Experts of a small language model.
Size: 9 layers, width 256, vocabulary 8192, 17.2M parameters.
Experts: 3 picks a token, a sigmoid router.
Training: a variant of Muon for the experts, 625M tokens, 9533 steps.
Below are experts of layer 2 (counted from 0) of a mixture-of-experts language model. Rows are named router (the router's row for the expert), gate (a neuron's input weights, with its number), up (a neuron's input weights, with its number), down (a neuron's output weights, with its number) and show model dimensions 64-127. Each number is 500 + 50 x the weight over its row's rms, rounded and kept within 0 to 999. Numbers have three digits each.
Before each expert's rows: "gets" lists some tokens that make up at least twice as much of what it gets as of all text; "comes before" lists some tokens at least twice as common just after its tokens as in all text. This comes from a sample of Wikipedia text that the model never trained on. Tokens count by the router's weight.

# expert 12
gets: ",", ")", ".", " in", "\"", " ("
comes before: ",", "\n\n", " and", ")", " The", "–"
router:459507518495527592570629465473457571485562575563419506558578543515602512523479480482586551471454390457531501490500440531504519553485554361559521574560543514558520516514461420528571475427556513
gate0:405496464477448449526496535554505459505565500563490522497555530537458544555475369423507524441520520527537562640528511548460545425527528443515548483518541490613470511495514532520610551534457466
up0:527472470497470592504523455448447474460490493462511470469437574554440459503606532522415442527477520537464522522516549540494487511464514509439366401451520525432575444515378516552439496511511499
down0:598501571496538599581485485472430494577437509491526447461463526510588410402473569480502500553533536405567501496468620451524413495430451478426427552475528536444457416510474419561521518489459503
gate1:566476453525553556491554572574444538422574577556469579492525463471597543613540516416530520590511496636467446459505504450526463487466553513539526507538535444484451500567458522394478550478582537
up1:514588479454399534483517480547546566558584494450499479436562605527519589536482548504529501476540497462543447502490559464507443473475510502447433522514558464450482487476433429413455517510453429
down1:491580517497479521561399422436498385564535506489512423534527469504498532480563469547521446454446451456526415428450570529457522553535531541478544460413467556506528501433475483578521439551401415
gate2:524473483440472424585545605403444525460579470493588477516462497501494409457458511478565436482440534509509424484526496574497598543519473530483500474497521545492499545548485473461610488433486525
up2:515511490559568477414547420576534674488488528494404533483569516605521454520540458491514519474506532476462428442440446461478467507533417499425558412511605556458494489504508511558546480417544492
down2:463544559576466553430580497494458411527522530461466541474469536506524632486472445508550548519483495534554548481535402500515402491456475511546504583538514454498488454419523590553464500476487411
gate3:539460486428505344503449435475500519484520592429539556422513475521487439453472438553551477481433492529480598552446509556408475551485544468551399516521524474652560520551486421518564456509463464
up3:484570433540490480557517541535563498464490525558620520499446454504499528536422395567453494419509453510527457538552474491536511462501458445476496481460514472521404498511386499468410511556549572
down3:455513422454545456580458498478510427422455516511687478528518537474398515561454469499460480511547437560591513592476432556488511461570487491486513450561460541428451506425456403487483675537535560
gate4:407482436371499556525522521464543533490488483526454476502437563456560417515442528498425503494458535530524443554527492516527575444576559505493525542496472409517523538515533492521649567439454505
up4:583434523484561453540530510534498477439541550560542492436483479479496524444572554526480550509462450386488474569448508493527547553417475499579455557497471537495493524474469449499481517531625544
down4:434548535527547555557568522517514511477511541441560514438523532452498555578440415529493421513444553452571442483534523515474482547528512530524492409481548488581502520551561491568475458504534485
gate5:413557450486564429489417482344592434474503464547550506367513431416475584526477527469554496568464533494556505545542492488438461501571575506463534466507522507594569532508567591522512568473473548
up5:547498442464560540454356430483515510516505473468513519589495501509489508472553601492581528403504400420440488427635442503542550469453467440468521514500446468434491517471382575544481470452493484
down5:614450515469499537546490447502409531558466500601477509561508534518523428499466520505458496516530493514466425607544489485533532538409458529463516502451510502449496461469423485507523484582487552
gate6:376538478532490517521523436489520475480532405546529506464468494484477377431481500518553486446467497369497552452468515482447471490501568448487485521537518520513440471502588489509508491518471541
up6:515534539493506455456566470527443509398572499506474512517585509455518550642533541560425496579554519524475511589532437495392435454540507532420433420463490513492523496506454527543442456515468483
down6:558567568528522402549512534499429540554398495510481523594542451588487521558541406477479509585538503540497442585483507625558483414450526465472539460512509494533529538499418589448553564446488511
gate7:431540455520479469509484522586511550573486560507463440453622475481460501489556474533495516552531548531525540508453449467524522511585485310396548420543548528533530469548472478508548475484398399
up7:531514406495582632500440449472511507474527464475499489522530564515465584519506496504518485474472415427455462483509521488447549482475500495481525523521473480529545513493544461544535505508580562
down7:445484386520514540546595392477550523514417500545465563508478457505548526561464580529461551481520672583498404522497564438494444508495465488592517501526617508492543411446501581494517489505527449
gate8:508471502403450575523557548505429454483548548543465525536421486534525467617612546513551556527436572538525497465581546454468601463456473575467565611473520512582606519441591496525501419498485457
up8:499496477514477503548471415404411471489507503466448435521554527523491478512527440485474495609539551494514504536567618487533578517487513509602517476578542463452488500554621451462508590532452555
down8:565524591451496502389541545430527428462473543549453467552473480542490521490486506547501538464532545574529506476550589469475505462534483472506573493473493534500592538430427595516586518530550372
gate9:524533512483399499559424483564428441397558510531424591595555481494591479478546456529508479433565525443478537492433546560495527464559516535520604427536456520470526508510486521490483514452453568
up9:442525472499623405465482489516509456478561448590458535644522409541410559550543499563526586598511520562538531513443476465440472468504502427457499540602446418509482502417479385509564439506486580
down9:534410520527436575564546515495510460515425576472545408430514599554422451490478429508482548502454497511501445517545490499461502442467416581602514559548495583461505458586523552541516465513478461
gate10:520508410556535599520567526433465511514472407468564590550456450517510554496436564472556507435419472488463380465580501601515466521452496567539530491394552570394469509471480572543524571550381482
up10:490534475532513459500353558526504514505454550494553525424477465545526503532471550557467512450497419460452521533443568491575477566572502383583483622438527522504517427435598463415473470452566428
down10:466380538446471556489494512527470576408549549529489494488543453383438478521503474493506443527538544513582574538453423483551487509485482484480334430535526524573469493482549495489432548541490447
gate11:442522526552518446468507593562489598579494501473452512482564542551491525473527541414515506502525482454565619509515531491505482522548439567502474478469469511560510415485498428427528433464527515
up11:451546520498522506590481483536501546477455458545489511494547485508583453518511432497499551512445498486441467481725516520437428443430588431525519493527509439427551592491535370465501610469514547
down11:477485660464586655503461537528462490490547454457497448503552486542532546541542555526513459487504580595440451548516447501402487512491560433516571491491589482508525587452443605421526488501485527
gate12:498585509542534512529503503497528462384465548596481581486511525583519453586537486497491634530583534550436444473508505546466502517432500526534567622431480520519470482486502573488524491486516434
up12:420533519409557539541475520606539537519532511509581538465468449475493476387508530491475490486477460507508524397443559536462533558521507453513503427461562540597552567482523542568546522507453558
down12:548460473523499488506573500457488500498475446577482455492494558564544569493526440459559543516494545433520509408477584488520548460451489506462468545496391403416561573568429445441474495420660441
gate13:475500551476457524516534555523549530515502460443503511409497478543545449417567461459582447442479428553525421477518486508526477521462479489478511520448549522469539462533483494508507505493562541
up13:474481516343585429545423480481448581446538528496494526534519592485563583590476515495457583515546472476571488505499457536439463502447517501528483496545511457532467520528501448592538464521468459
down13:597583402528484492534569505529477391534460527527443471495572474504453519538477516531521497475540590448475442547472558460466486460571507490538446476473553512526533584487562532390412466536516470
gate14:552534505475456583566515438510570479432513424569491505459487525581565421643428527505559530458417443521517548480521436525543435495594438411572570445474555579484598481453483467467455551492453490
up14:481464481416498425513423445404598512457555497480451500508567496509470518598491464472492506497519550515427491451462478536457392399484559548470489555577451541531536580509546529504489482549432516
down14:463443471506464394482591415498456558446462545363470545508511522542467594491528574525498523546435475543522446514454595546514510557494569564496536464597488547546485493567376486568482559480519473
gate15:561540507518494547527483483501483481533495575630465491527572462637432518439503424461547527466486454466489493492508516596510454490460494504507416583543474497520548336459488575492509514485486500
up15:451570593512536452487460492505558575416478465420483467543498649491420547497455501526512613462536492534500465470604453517438520503516612545491540516552515514499521508398527617524518486451521542
down15:436489466578537488458587473436544580467430482451480416465465477465489616559446532512496516552455520562465513436553453462488595394485470513545464494516554544456549592509387507476493526584472495
gate16:481519470452559482549559506308572551498461494453537437488573534492477530387528504490522560474529458476537535512479525467415440478476533537506447451453538490424483532562456505494433532519439518
up16:528543506632511523528498379519459593506526502496520478533501555613519492503455496490400436540498511551580538522494528471519549495421546452597494469549524547498521516549532522525557419461544436
down16:485487505427403501408499527497427512475606509472499561522512563591534498391462553573471464424511462544477450451350505554573520520472480485522511554598520513482588541454552523524494416505515463
gate17:466493504509534473613544474515478551489544491538430505538513466501453402593521381525520500457563451510484476508475550488494468619468480514553509518504595475437487496507441529567460500466514473
up17:537482499465439509534555540503470441518523497564569432436442456516523593409444462470546568661523538508556483461489431441522560448510498458449476503504489465550447534473553355535551569535489467
down17:490487541490501518463398551402545486490435480519585525306494511459554511508531525557462526495452643462421546513482539534523485410551499538450446492485419511506495451560482531509477436522459462
gate18:427520506476503600598497482479491458553477468524468454447528544481524501476527553410536519487480534489477526560496589435555551527474441477526560454549430479575529492532495447561465487492505569
up18:549504543538460558531475438472518473531482501518470543545447482452505408540594464556513465513469495518525514496394538491447473500522465420619550522447426449518546497442519422541535508473459380
down18:574487459466573492392562539520529543508498562525565567488435493610396508508370428504524545540541545432512568430469520502448511440551501522509578503565639563471476539440441551428540545515503488
gate19:474472471534483547461425510492438448522476473490534496419445529503515476478533510528400518576473415530502451550592574493482438448527584479456410527451503468450437560411469394521433470494548483
up19:395428485547512461448496578604498511535548462567477589596507480517500501601503494466540490484476467497558611540438485534432591642479483493485603481440528554497533460517461465451538485478419476
down19:546558441453538418463449530485517491490492484496439570535577506500475454587426477506535427501518523517507456488510493620567506555557433602466611543556535533426531406499544600513449591453535481
gate20:493516533546517585553514484577537534451584630480554459613479507404556494480602553545475485574528434477493491452490442561390393482573521497473525597523492440501473517609525463470402431504453512
up20:607562575585582400532492413483513555523485427504509624468478483572425385521594449481487566464518450537486474523545480403559556579494408510569541511454501526510505555442428484537557472510555478
down20:539400514469522477530464450467554451469531382581476512453587562486496494446456482478576487465536566552502547522512489480619547519415429552510426488439478467574559464466531491463524429611529505
gate21:586551466529489448506511466367496424429528552365469562500535546454495488542495497411448442535402460438619554547498467511426420562452487412423483531502395547455441564628423468511488496534513460
up21:554460366506459510427562485576492483491559459594435528492541515540515471613582526534562487497471514481525436531572500496583505485535452447505579507477519538507535468502432483591497480421524484
down21:488498547549527561485400566475441465495500488609437496443491564566475518475436492575535467586515562523491553470524519609513468570508424537406503502523493501601514430431511586541505611533437564
gate22:463511488485499456461519499470525503564433546562562539470527419447535459556498477451517437422546419379549570418532380453497462542514401467503524511508568428497463482525458451431486489489466501
up22:526466493477487519453498518443432521464473465518418525565489482531494510574494429427543513519531380527602458488516488540368483511480472525432506527546370538550507479464605478512442592559549480
down22:499465404557546509508480376490525450481505502535473561460462468578450578517411450550545555569447552521479496456464596504636459478474614530536401498474464564513425519501535573587426533475532521
gate23:438463564581538482543526555541524604513461574616537558546511506602450457522488522519603525533484452451544443455489507548488465460514670505547491524439442568407524463491463548539556488503456536
up23:509525530523438478512575523504467547496450467600478487487528437580439477515531385527536446433500427481473491515483594522511482571434479471524482462483457473493523540433587462471488518530465510
down23:477495498563480528533519451491492490540489488499416461416522492480510519567474502505488527457543436446561514471549484500498427501434454440368509407537547497550527414491481476491539525527557536
gate24:447582450542508513525516525439449556631459459550467441471595533440516433495498538478545495491460443543427532586472514543558447506588486434568532535503524562483452526497510490519507572595455506
up24:492485562539462522518439438469427557428535509559565537551517482553491426468445536563457451450466537514449455482579471448565426595411430453557624449501511506442506562488490550451471484463562534
down24:596441502502461514432553485538527427472471487493478497541463499442402547618477444457561508439491566467633482527310514514467497467466584532441540479471443519550452466468443426592473474519563503
gate25:566464444531513474414485489561453599482479454476513523552485487533637629483469461490489461457505573425513462421461458520537486422511493479499527495497479444465444570565394431542485435425448548
up25:471517511442429593500485455546580496474562472467488453455471477449489542454537533408524461474490586581579513524474474540535516442461559473514539452561452497511465516576495538498452459428489550
down25:488581533450513506488602385514482506398500508536444449382419510435465532555429471500543640527486484550507503497500508515541532533501552428485448535501457491539506423488452532486519600595527517
gate26:515503517490424491597480510472462481470438444568572500543523474545496488564467477571549444454591545513423490525530590491587596303509417390582467479633488427520495569447482442512510496546458529
up26:446453497511503516539515497524527469451500440498404509488458564495581464498519568505469573440449532484478463542481434474493424493516463531548531408484551507542480420482453544527480522522502456
down26:477451490507487499516444427470494525481553498484472497490512432430465560502530602535504482558532580566528507471481460555539416513440533583370540499484500565454509517519471518494490587528423414
gate27:504542440587516500480498489502533530501444577513433497454462514597573475408437483497516513460518446467493541521553448436476523537556553436546507525470542573556532457509480473531482487504437553
up27:612465540584541581484507487505482539558560593498549455534399494615475480530554487449602500432447549421547466520473466453511527548470511432523519525539503510502464483517406426527426510499501501
down27:416495485439493512405480600514478598498453455414464477544587467371557561472441609543492453490407467507456500420529452516590495500531433481495464555425595506477505511488489524445580481443506486
gate28:515555530550522508507492482525510516433574487538531473431551566478506462545500546540402500497529535527529523476497611482560516467484546379668519557492526535469473509644477439479547411471540477
up28:519569437540442493547569537563501484441426544478488490501541572466464530481479505533519526573498431451449497492520506498420427492491562415430535413471468540475411575526457562438571494478471522
down28:568472476498536446549413470457493501495504401501438456469498446580505517522495551473552499547528423437533517418492412475385500577429376639470460541533416440486578452542488534456498498520454431
gate29:549432540491495538430476393496539526439429471551507469570576555532549582410521466365618495418496558482476539547419380541481463489468464504521549487456484538426499472536457553512472505438549566
up29:425586566465510474464504562467506499559508433548498547479518449547472506489387332442505509480503419494497536563513522490379510464524535531449470483479482550444447518480528459594503559516448515
down29:525565449409494578487458553564531587494451574544406496396437479537388492486424512561505539518561436578510474477467502596487483439514478493506505476516430537560456519465580463603590518542515535
gate30:485446511439456501438524529513421501487560612491458606522562458372466442496419507526548471525443528471491524541557470517500516497510545430491557477485471393428544560495503481525532520597539465
up30:542555603480517493460508506435532426588383485541477509507476540625488426618482573513496440477458546426406430600460459454485443476419506547539447485562489435481477531550480460544457545454468428
down30:430484527468549514506505453538521463420555390415567410609466522486525525450495416624431543464461430472533487424468373606494628411481501517568538546608519549531526483509512522607455533450464560
gate31:487523560541507460569569534530476603528461464407445516537444473508479424509565461534452413519555479508356530543497544477531567532547469465500536457484637495533526554493426513557505457471513491
up31:524457490480427459448361543520501487516531550414458490508471468569543580524503545507603530445521647512553482391519447578483573509510589508478557502511543470506461461480495519461605477507427520
down31:511516408491547583436374486418464394500493604490491505520479514518564387498542519471465542492476541443541566487451533475495480409412496519482468465527455547528472487507524536482553486617523547
gate32:538511500471532469489540466493562490516477526467523522539483518438537519369469337472470470490481519447573541459477472465472483501456546501582462434502498477529468492568529439464542582498547478
up32:469537505451540507573424417503495493548459502470495525545519463363532554593464484434563587605425427435458479526536486536503502492458574471528437632541520440462492513474449384500518531528487464
down32:563552430494481471448543560537417398582486569517527456430481388506496473489480530501471504483525443470552496526526501515411427579483650530561460469443547485536438449504438617527428582512460467
gate33:488481515507527452529456469478480504469528377516452505554527517563520506504448450571447384538512410531556570454529495499530490437438501504604542501582496550469448444482445534553449302417553466
up33:534588385475530573522460420490540401546470524487480465518638497492441542505412457554495491460476442476619588663437504490519524504497466492576557470608581544552519501473430567509503387430437488
down33:552535404542459449502503471564587445535439500502548470534485530476487618505556573505568504428368509449538565482492605548571495449441440545447473585541486553480521544488480457515530488431475362
gate34:441506416495490524517484564557498482491492553458519513475453464394517499490535518519562537575620469564497546493543499606484457506451486420517432562492451396390412406539529519484618428567471494
up34:461468458544525470526505428429518491523484508566459540527598485477484580512573557513487383611384474449583344483416461504468576484515517434465561525525504426440508467448535522524435499461507544
down34:466497556558571500476527493492522516591504497548567539480618444521471472600516463539463518454428451450490523453459526430500505445513552515461489441423517564499512515445481541510389475461507492
gate35:534520599390565509524564558408500458509497502513539515505504516491549481591550446532517529431488485477471446524564444462533386490517538375486663594537550538557571587448489526545545491488488489
up35:398518505491512542533517513502488484456476591423484459514547526522419457535482531535497501537502425454510485603546461582563508503499510485548461407551466456484498524510563466460488510566516451
down35:528482523459422456550534477573575512472450587442608459506428513459520406469522493443540500451442641456514440455530474554575499461523489525453443507402458501428452446518569418494472450512520542
gate36:493496453461509460486557525507497469532464526512483524499535524486545547533481502467465521562524481457536461495523468446515455490565422497456524556584533512462472487432470521479435488565516484
up36:492594417508566489575525512544533561456512494472458554478526537525557513535514502565445514525477490571548537469535591504527534539521422488487480558523465495445491460496545527447545549484446485
down36:503545446512470579544429486461423583510497561460562514496557523511510490470442505593473338481486447448538471424530508469577465470492433468473451506434449578507408461471538515491406507427530483
gate37:524545525584499501516508439518516606532514477552350542459490534409500539540540495564566472546486519383479481450525514475500444532507524488546498520492497539460555510485454498553536486497515507
up37:482502459454494515434497538447506554515456588494518529445566436587539500416534477548508469525504456514480568367520507565440492496593520513472492489437423543475419522500429456567571506493551550
down37:588467418499462508458563486478489414554496471461577519475440523560517465373466504472551565492514480546508511602554444480484474425467492497421547455544465532521453528477562513463384521523409475
gate38:399467517517480474467522446495519492474411416520560446453386522427525496447491587509478429517473489497432586409484470520473480621463450559509441435549515469528369564487553529520488536576416535
up38:423494455503391524565447475500533557532541457560558482453560554468472481542537504445529462550512556559514493523489511520436558554554465528481547529494559479484513500522418483616629478514508570
down38:454562446377482456604515538455519476537511509465520543560540543509524444476510526474493408572517517459519483496444507444478547487491458513513515463440452567501534336518460464528515501558429456
gate39:523535511470516542486519552526432465501558531507620397559465488585532607472368380477475500550523468466389505522481450473546486470490598609550408507446580525549505383537460425468520455536591502
up39:535396497524484566503446490488500580528500433485499473475563512481481483510464663478484507474561494481489508380517461418606585460454520433561545505438534435612531404550503512570585538410529507
down39:500556527574473504568504548425619502502489472616437451472507519488493456495499537499524375490471469518487454495508494540527480530501442452506524381581452536498509502524481459555465417570525502
gate40:551470447534489516461519464504504562511502536569550570455583476467523555529495535521533496589459442517562496482472502447548437465509546523426477543480432513485610440529563527479548479461520577
up40:522543542541526538541515461561466425407543527491497494442522380502587554522495426528454429457531630376541483510426493534499473395468371434509436447434390528473468583521469471459534467398491575
down40:525528528459576504495526584551452487442427430469429406482409436509542508466612503493447444426460538358537518492518489528433484549555401505436492430463532454462421515486487405522556390483549527
gate41:504517431551591508444405454524488494529488524453473421500485499499576416426550512486556488492559453497478470521502491514616487467554505492575462541500407522507460483596560442539501476476592552
up41:500535474460374541436547460438457430441486505474565475478562384522469550457502393390578458524423496552502498576452491441460436509469598537473508471536458529505483519462467488458444577517509440
down41:462590519373460543517456551511479498424483545495512428510472461459436528525541498470376433565536428497559539462497526563438489539571486582416531514476489548472502488488496470485517542442503519
gate42:559509498529557515459534448525549462581490558486442566429543475543451604514428543605566491567507532514559479607506476480460409613482535532467569557557569490489518475527523511536558508444547491
up42:588530547435506493557454496525553647497551543413474580585516537490504481558432494528536449566533515368487489578519500445426511477541476486411524451487393563568424502442546417527446482529504515
down42:448524519434417481561539535532447529435421437459492441495469490466417537403494433492554616498430494477593453500524437523581466434573431461556441427516486506504441499421396449458498526488448552
gate43:359480437526467447559532511517504448452457593403432474497448463493415511514549515371591593542481450464432502503543436541489507498521468484506421526436464444510571434446487564501510435420432499
up43:583507483532570442531620547420444559491397431522520478486500502607540448475448579571507443468522452575508471482491518567586454498567471457568525450466510527533482414499485431501484506554552440
down43:520532500505524497458457410497539434550573425591526515520519549558557473501534560529479504520564590531446465539458508443519505520524520438542466343505517509436481621535562563496458484518587462
gate44:511479465477515489599482501556480457513482531501539561516518544567513444442458571412478435492474461509462552528601535462408489452505467449476514464478484533546440513481539375575453477488529412
up44:469489479560419494441519459475513496479482570481509420539514595485529511465507600453565459575487451501474544544418510426492546445491592513537517466614524463518529490609463461520528444481415461
down44:497575466491491480491580517509482509561474547554441365502519500444552528505529448574511576491501463474558395499444482533551465524379486468535519590519543391513515499474361514389509546488423571
gate45:540509544507527537486557548445537591585481511529449530525419521457455564528529515523475470539526545478516619391451472475469547620628574544544502526447506504554496536547415490442440526445526473
up45:571424546555477501530495545475566485486547480606511545501581470557550464503570457486512556499499536484479474503449608445458515466490384542620550494509513520553483429444505500531493499525462590
down45:472431475436527480442485464514511480451470483425584529511575533509510459515532469482541521511491465504501411520473561563436458395472513511524532543489507524395501492484517404514473502482425493
gate46:511511528527491556449535457508473464508535512527538418503629546460495515504552548425514499478416494510416499455491498410466491516490468444527425488506400480485528496415514542497525478451445437
up46:490495486483601444535472554499497582511439535531489567541421589534495591436421494582523471491523503459519401440453514537570428469510519460588523505511521574540568536572442509554535496479478491
down46:516499478532583419535459527524543600443463491473526564501398476507537487451479407498521515455595480485522522548470497564469556472524530456456591382473514447496448539583515521539509559469497484
gate47:546505416513571453412554436413439503499550542595418448543555569429456514598555518487501510518518515514490539443464433440487467504494437384540575461534478433523483361487481473494523512559556589
up47:447519405503563509494539506493522489440534533516517422604456538487469546506529587508529551500507452539490543504516536496486516523519543581530523454510459575529560472460505531423522429441615542
down47:457532487473493610506447454610537488457445494466475441499465548456451418524477500462412582454464450508570483489476468490566514531436511473459463551547446518409425449606452485438489599472480557
gate48:531537527565566525418517545550456557566559484410465524499512510356531499432374547512505511486540450517488476489487534546593457505543476577555515567494606398545514443546534498475538420491577480
up48:523437574554555487525539497484552528462527559502549498513404535437389429432465445574527521457538529544539488616608445550515477567387543554591409523497510565456520495589439482438591520516456510
down48:472468464525447484475573535578508539565479456475535416507496598484477438426384468532564524442499445468514523562490465539473547381416480536466498524478352478513538453524475502445531509469543487
gate49:520537447491445591510574610513534562480602487593401568515500461398550592567485589558458582569391529491468492488513448552480466554544524494507475635522540491589526434450502505463485495409504484
up49:558475501530485539444443496475459438570533497518514447427599484552504500537537442512544501457523493549526421438454468511548403494414588475524511565494405559539466552468509421540536494524586488
down49:466503445478539528490569542509447464512411496495536463487458602472564488447469514549461471495602529441451479534499455460509513445627511448546511531524547494455513443531508573605448517578486470
gate50:489481431591556613439519499546536524503454572549485524510520527425471527483515451440481529552518477477566530493502413503472479500530539491552475563439526482494515421565462470600474449545446439
up50:529530506528552513533548488445519422552501548493422485497417487514488516496508564519514555410505516558459588453491518499454518578567486431492527562503522519517513480544530515490484516618584476
down50:471463443490379449581518436473434552463455435583412427488552581566581497581485509613544496479475487518445522521466536459458517491535450510499533550530508540497483505475471520464586483491531473
gate51:506589468486502532548505515404481474493428472500531489473465555577480537516449463540460510389526613471414512463477472487482429492450576467489479474460535502497511520569464442457470539540530425
up51:526501581463559523435516439360450414490487516491473490445521450412461479482518524473471498488431540425486503579544560427431414486540487408576531456478536479474530563617437502496466426517464527
down51:425455490550419497520445525402544573576480529508511542514509423567505615411490472531516466432511414555407480470528581480469461465466499507531491460479509491434494502520463506574518461457372484
gate52:510462368463522556580552559495558465434477563443489552516472463471481376566537418458538461470560476598511476522468489587385481424445512461599444532496494465506509493508546437582435509491490568
up52:529428492558505498505484428553472520421451427484608542544583602539491499467451485588448525502514461523454580488519490501522502502585552461518495530530524497413454467530542470555555548442474552
down52:567472511512498524470505490445469483608547473530487445437539585505483553418560473571408528544524503463447514596570470486507463553523470469429504409507515454531571457455432569512585538617511375
gate53:546479401444471506572571542458449554514621440568548437557518540523484482550428508508468587428548426558470456462571503567541496456443418535502551499483493561541449442510415508538404507452547496
up53:392515555511548409515510543531521414557501499462471521512483494505496567496501489443500520473404577458483402519567426443534456450577448456431446591534565472415554486469391574556491559492478466
down53:480508525488369464498491414529487477582487546429477513506426387438497566503544611483511505539426468413447427473428477426564505526506578474480441514544409472545479492529474511547495528513534472
gate54:457476468485497537537574448455459496407485563462512448507500497528446484457504483488552524514551540506495441463565549524483498660584525501519536464501477546452523497529458504461517446514503521
up54:563557487372454513476536544530475564532615458557456476522510471536537533499481436543473512485441494421485665516501550440546461415561483516478501461509551548521407428492473456520528471511531555
down54:497464383453482494527478510445455494484476514436540544480465442416438579513516483477450476585513456515458507471548444536551481455462557505489497424487500483497478485460506438494521460550476518
gate55:576467552452487544500593521442498480508497428584436502545540473514572517509541448521431520462433532418533513571461549515402467535447497487478618454496516481450455454468572545457547695560490493
up55:479546412431488569368470478461427539601417555471551554497444515490434555445485493452441557415473476555475472478420510558497504513537496436564503420584526470492509448499480525594522470425488436
down55:462532559501531512440453523485464412484606451499538560481445494508464455530486525431604532624653543538551487487460464576592510533526490554581457407507492562544460478500512524479533427501495544
gate56:550423488494543531425578509386632498547441457439555498445498479498512532569526485518422488513521563505573526486493425476443515529446433420452521447482553553431447434562471452512516484518565485
up56:431495423559478485500494542440500443479502500381454478549472549514420526570500492468578446600471458524520572501511523428555455473549519541467456384602490498486587479500558589574428526463534567
down56:387448512594492503453493516461533496483457506504475568530508526624436488498517575522621425538501464449515494477467559462562592514511509467462450435508539416537567521583547613499407511469561507
gate57:404427542449542583516479558521550611532531535564569422589533466524576506579442535445528488548458471474472520535518454396475550461509488486561494554595610578646534502455407425551525457478510516
up57:555444567464507529470449464533560432537489497460580461580402537515523384510488569589510443488507494509464538464447497441474511551530468418505499495475520498595436466468559492453524465460383463
down57:500526525467506463508543497475495547528500463495391473476566434527491495432568477493578444452412543492538510483552473531469486449523470584455485591499471502365525567490488435504493508443541470
gate58:541510513451490482496513544464495430554398541395420483382627527529528472556522530500530515585523397482582502541505494459541455579580471527461491481533536437477485452444474418494439510490503551
up58:501465538564402489535514478440439441450518553436466586469429454422537466496500460478516480607434516457435426419521523517467485485380458485517542499561405483485474545509498482458471459575499428
down58:475422477550541586529449515447405481548518513557631497521465451578592501450502511543569444468609525493485500469501636554471448495435475486568473513514427553550493527478467574525534485496476471
gate59:553566457510474473466518510470414470456597516541459438541498447522517517526526466556549474526406607620519487540513628480416563476580556553613566516573534459468510405518528390526500505563459482
up59:493505528532387525532620542506576527511516486588584557455483576425550492529561497479588569553467507434523509538507463521478500492607501505388630524606576528431598512483454538516485429577482525
down59:563533533583564501457495477464627460560415487564555448506543523471476499464548608483457472481488439443586478435568498508464478464523447502486514460543513543514436511483451558542459519549477491
gate60:581536566545452474411472528488483502564496407515525459412639526466529433491478505433491467476450455461539447511453501474479460422459486442491490462544487475506494544456619516451628375489542467
up60:434450463497555460562523500429515598564526520517425475493532475573581518497508485459514470463412481397443488453390489392468442499469492448542424486472482473484478406536529509508545430462447519
down60:512577481503437536594475518519542469422463549478466476496491471528515513512490453509502422507620463491517542465563490543494605513560604581491555554446428554462458494533425438574472576546506528
gate61:431527447525523407489562459458453523428530513504407485523496462545494502528537415425448489505407520553479493492484528507505481469515488504623528514556514568573499435543561458541556532483424411
up61:558530511488495526557462481531547468476561518454463413524433481527451480531553478465529561499482448502448502525472623528530441547412531445433427514546504566497492532434507522414487510535393518
down61:500470510571418558489535496556602528394452525564548510511531444545458539487534437497527469449509452521529502486424386468534488474513456429451400440479491587572462484417418524406512457526521380
gate62:479490617553515524458496546555517489530430540515516533533484546495541426482499537524506430525465405498558443553501438545554514531494552500512546450475457528531502538440432518514514316461582540
up62:526431625518527486529499511488467518533442472441404555549474529522521434470495466535481463525453558416524503439512443538515577505375493485559542510398524476519508439508547395492541505434540531
down62:499541476447516475508488533445486538534479510385528471605485431482408572519555507571459474513488562495437614470481535456397493491408499585505419534529559522546520407423483447533461591440500466
gate63:497460495457442478504572496438495550421541549486557540518524551568498541484589533463452477417484454465488512586519548528508524449446527492537521538492567440478451488462579620500536528521517522
up63:437560486462458533532429509548594518481477497495550475483516460474479429481490569483457515409505455566406530513511527465518552480505445496453519530467476443425480502462482485507540545600518486
down63:540488496471542508477447479457445470520479507499486376521646467560498432582482459561510424631517514488577463439449404498515506524463414455617444524596522485508518619512481493554441478455505488
gate64:546436469507542464488445411441555538513418482508528460486523418508491504565488467470529488501479503625518576549492453579493482520469528551524456545485525501486615457526352437498427462608505558
up64:472550526537445552505521466515557491443475502484447491481504482516544514441460373433494490447453494570472599440531505403487516550554546468503545476435417561509451490454511432546522500418435461
down64:506528600515518505536516532484480490501548553513415536506568461464469505415490579453583510532562495457546460563563511488585522502460545446479444436500453539522549532562546482528451531451558482
gate65:510551418528567417525459399490470552553417467565389548598528543475554464556511619456494475520492516588368491562572431490528476491541508490499476523492449409455507472472534428522499485508546431
up65:421369495524461542474574473423470406532493487457383571485502510494488477475434458450534456458498516578583510542494555539474436569461531442591530455481475561590459505495345540495526473461500476
down65:482561560428562527495541500570529578535582554352608424599459502482506576532578437485542491515580481431451533487392509529532574489450542533582359559506569529512651550486570527477517537533511534
gate66:511445488501457552516488424454411485437504464487557452492477555439505487553605596574485526459439524517502546514541496533519568459568466517474545593589473441439440541553469490481620487450472538
up66:509460495541399436485514486503524494547452517511434427542517603461424553504495484480532467476456546567529383391408558501524526490422554515609434456483548542490507443486494458623523588530536455
down66:489553552453560598544581517540498475531553490455578542485488549462517584512518505495455451429482520558532513569548510592528565518563563510554505454482462539475511474472549429617385488570464560
gate67:487434517466455560467423474504477603527564453486555380434553484525489505532558564514398478525499455343522547519511504565495574480552513506474578607527571471522465503512451449493451484428465428
up67:517449526371566481536546456403501481545455504620528534575541455461461474502438524462577467461445516531396498527498569480446472542401541390536490519505533538492425559431534493528494448511526489
down67:427525551482547483465487466587473452474628445482413574477531567552482476401485455476466536477512400575536447491524474515513423479520483570516477440489513495452523552500539415413496479544520574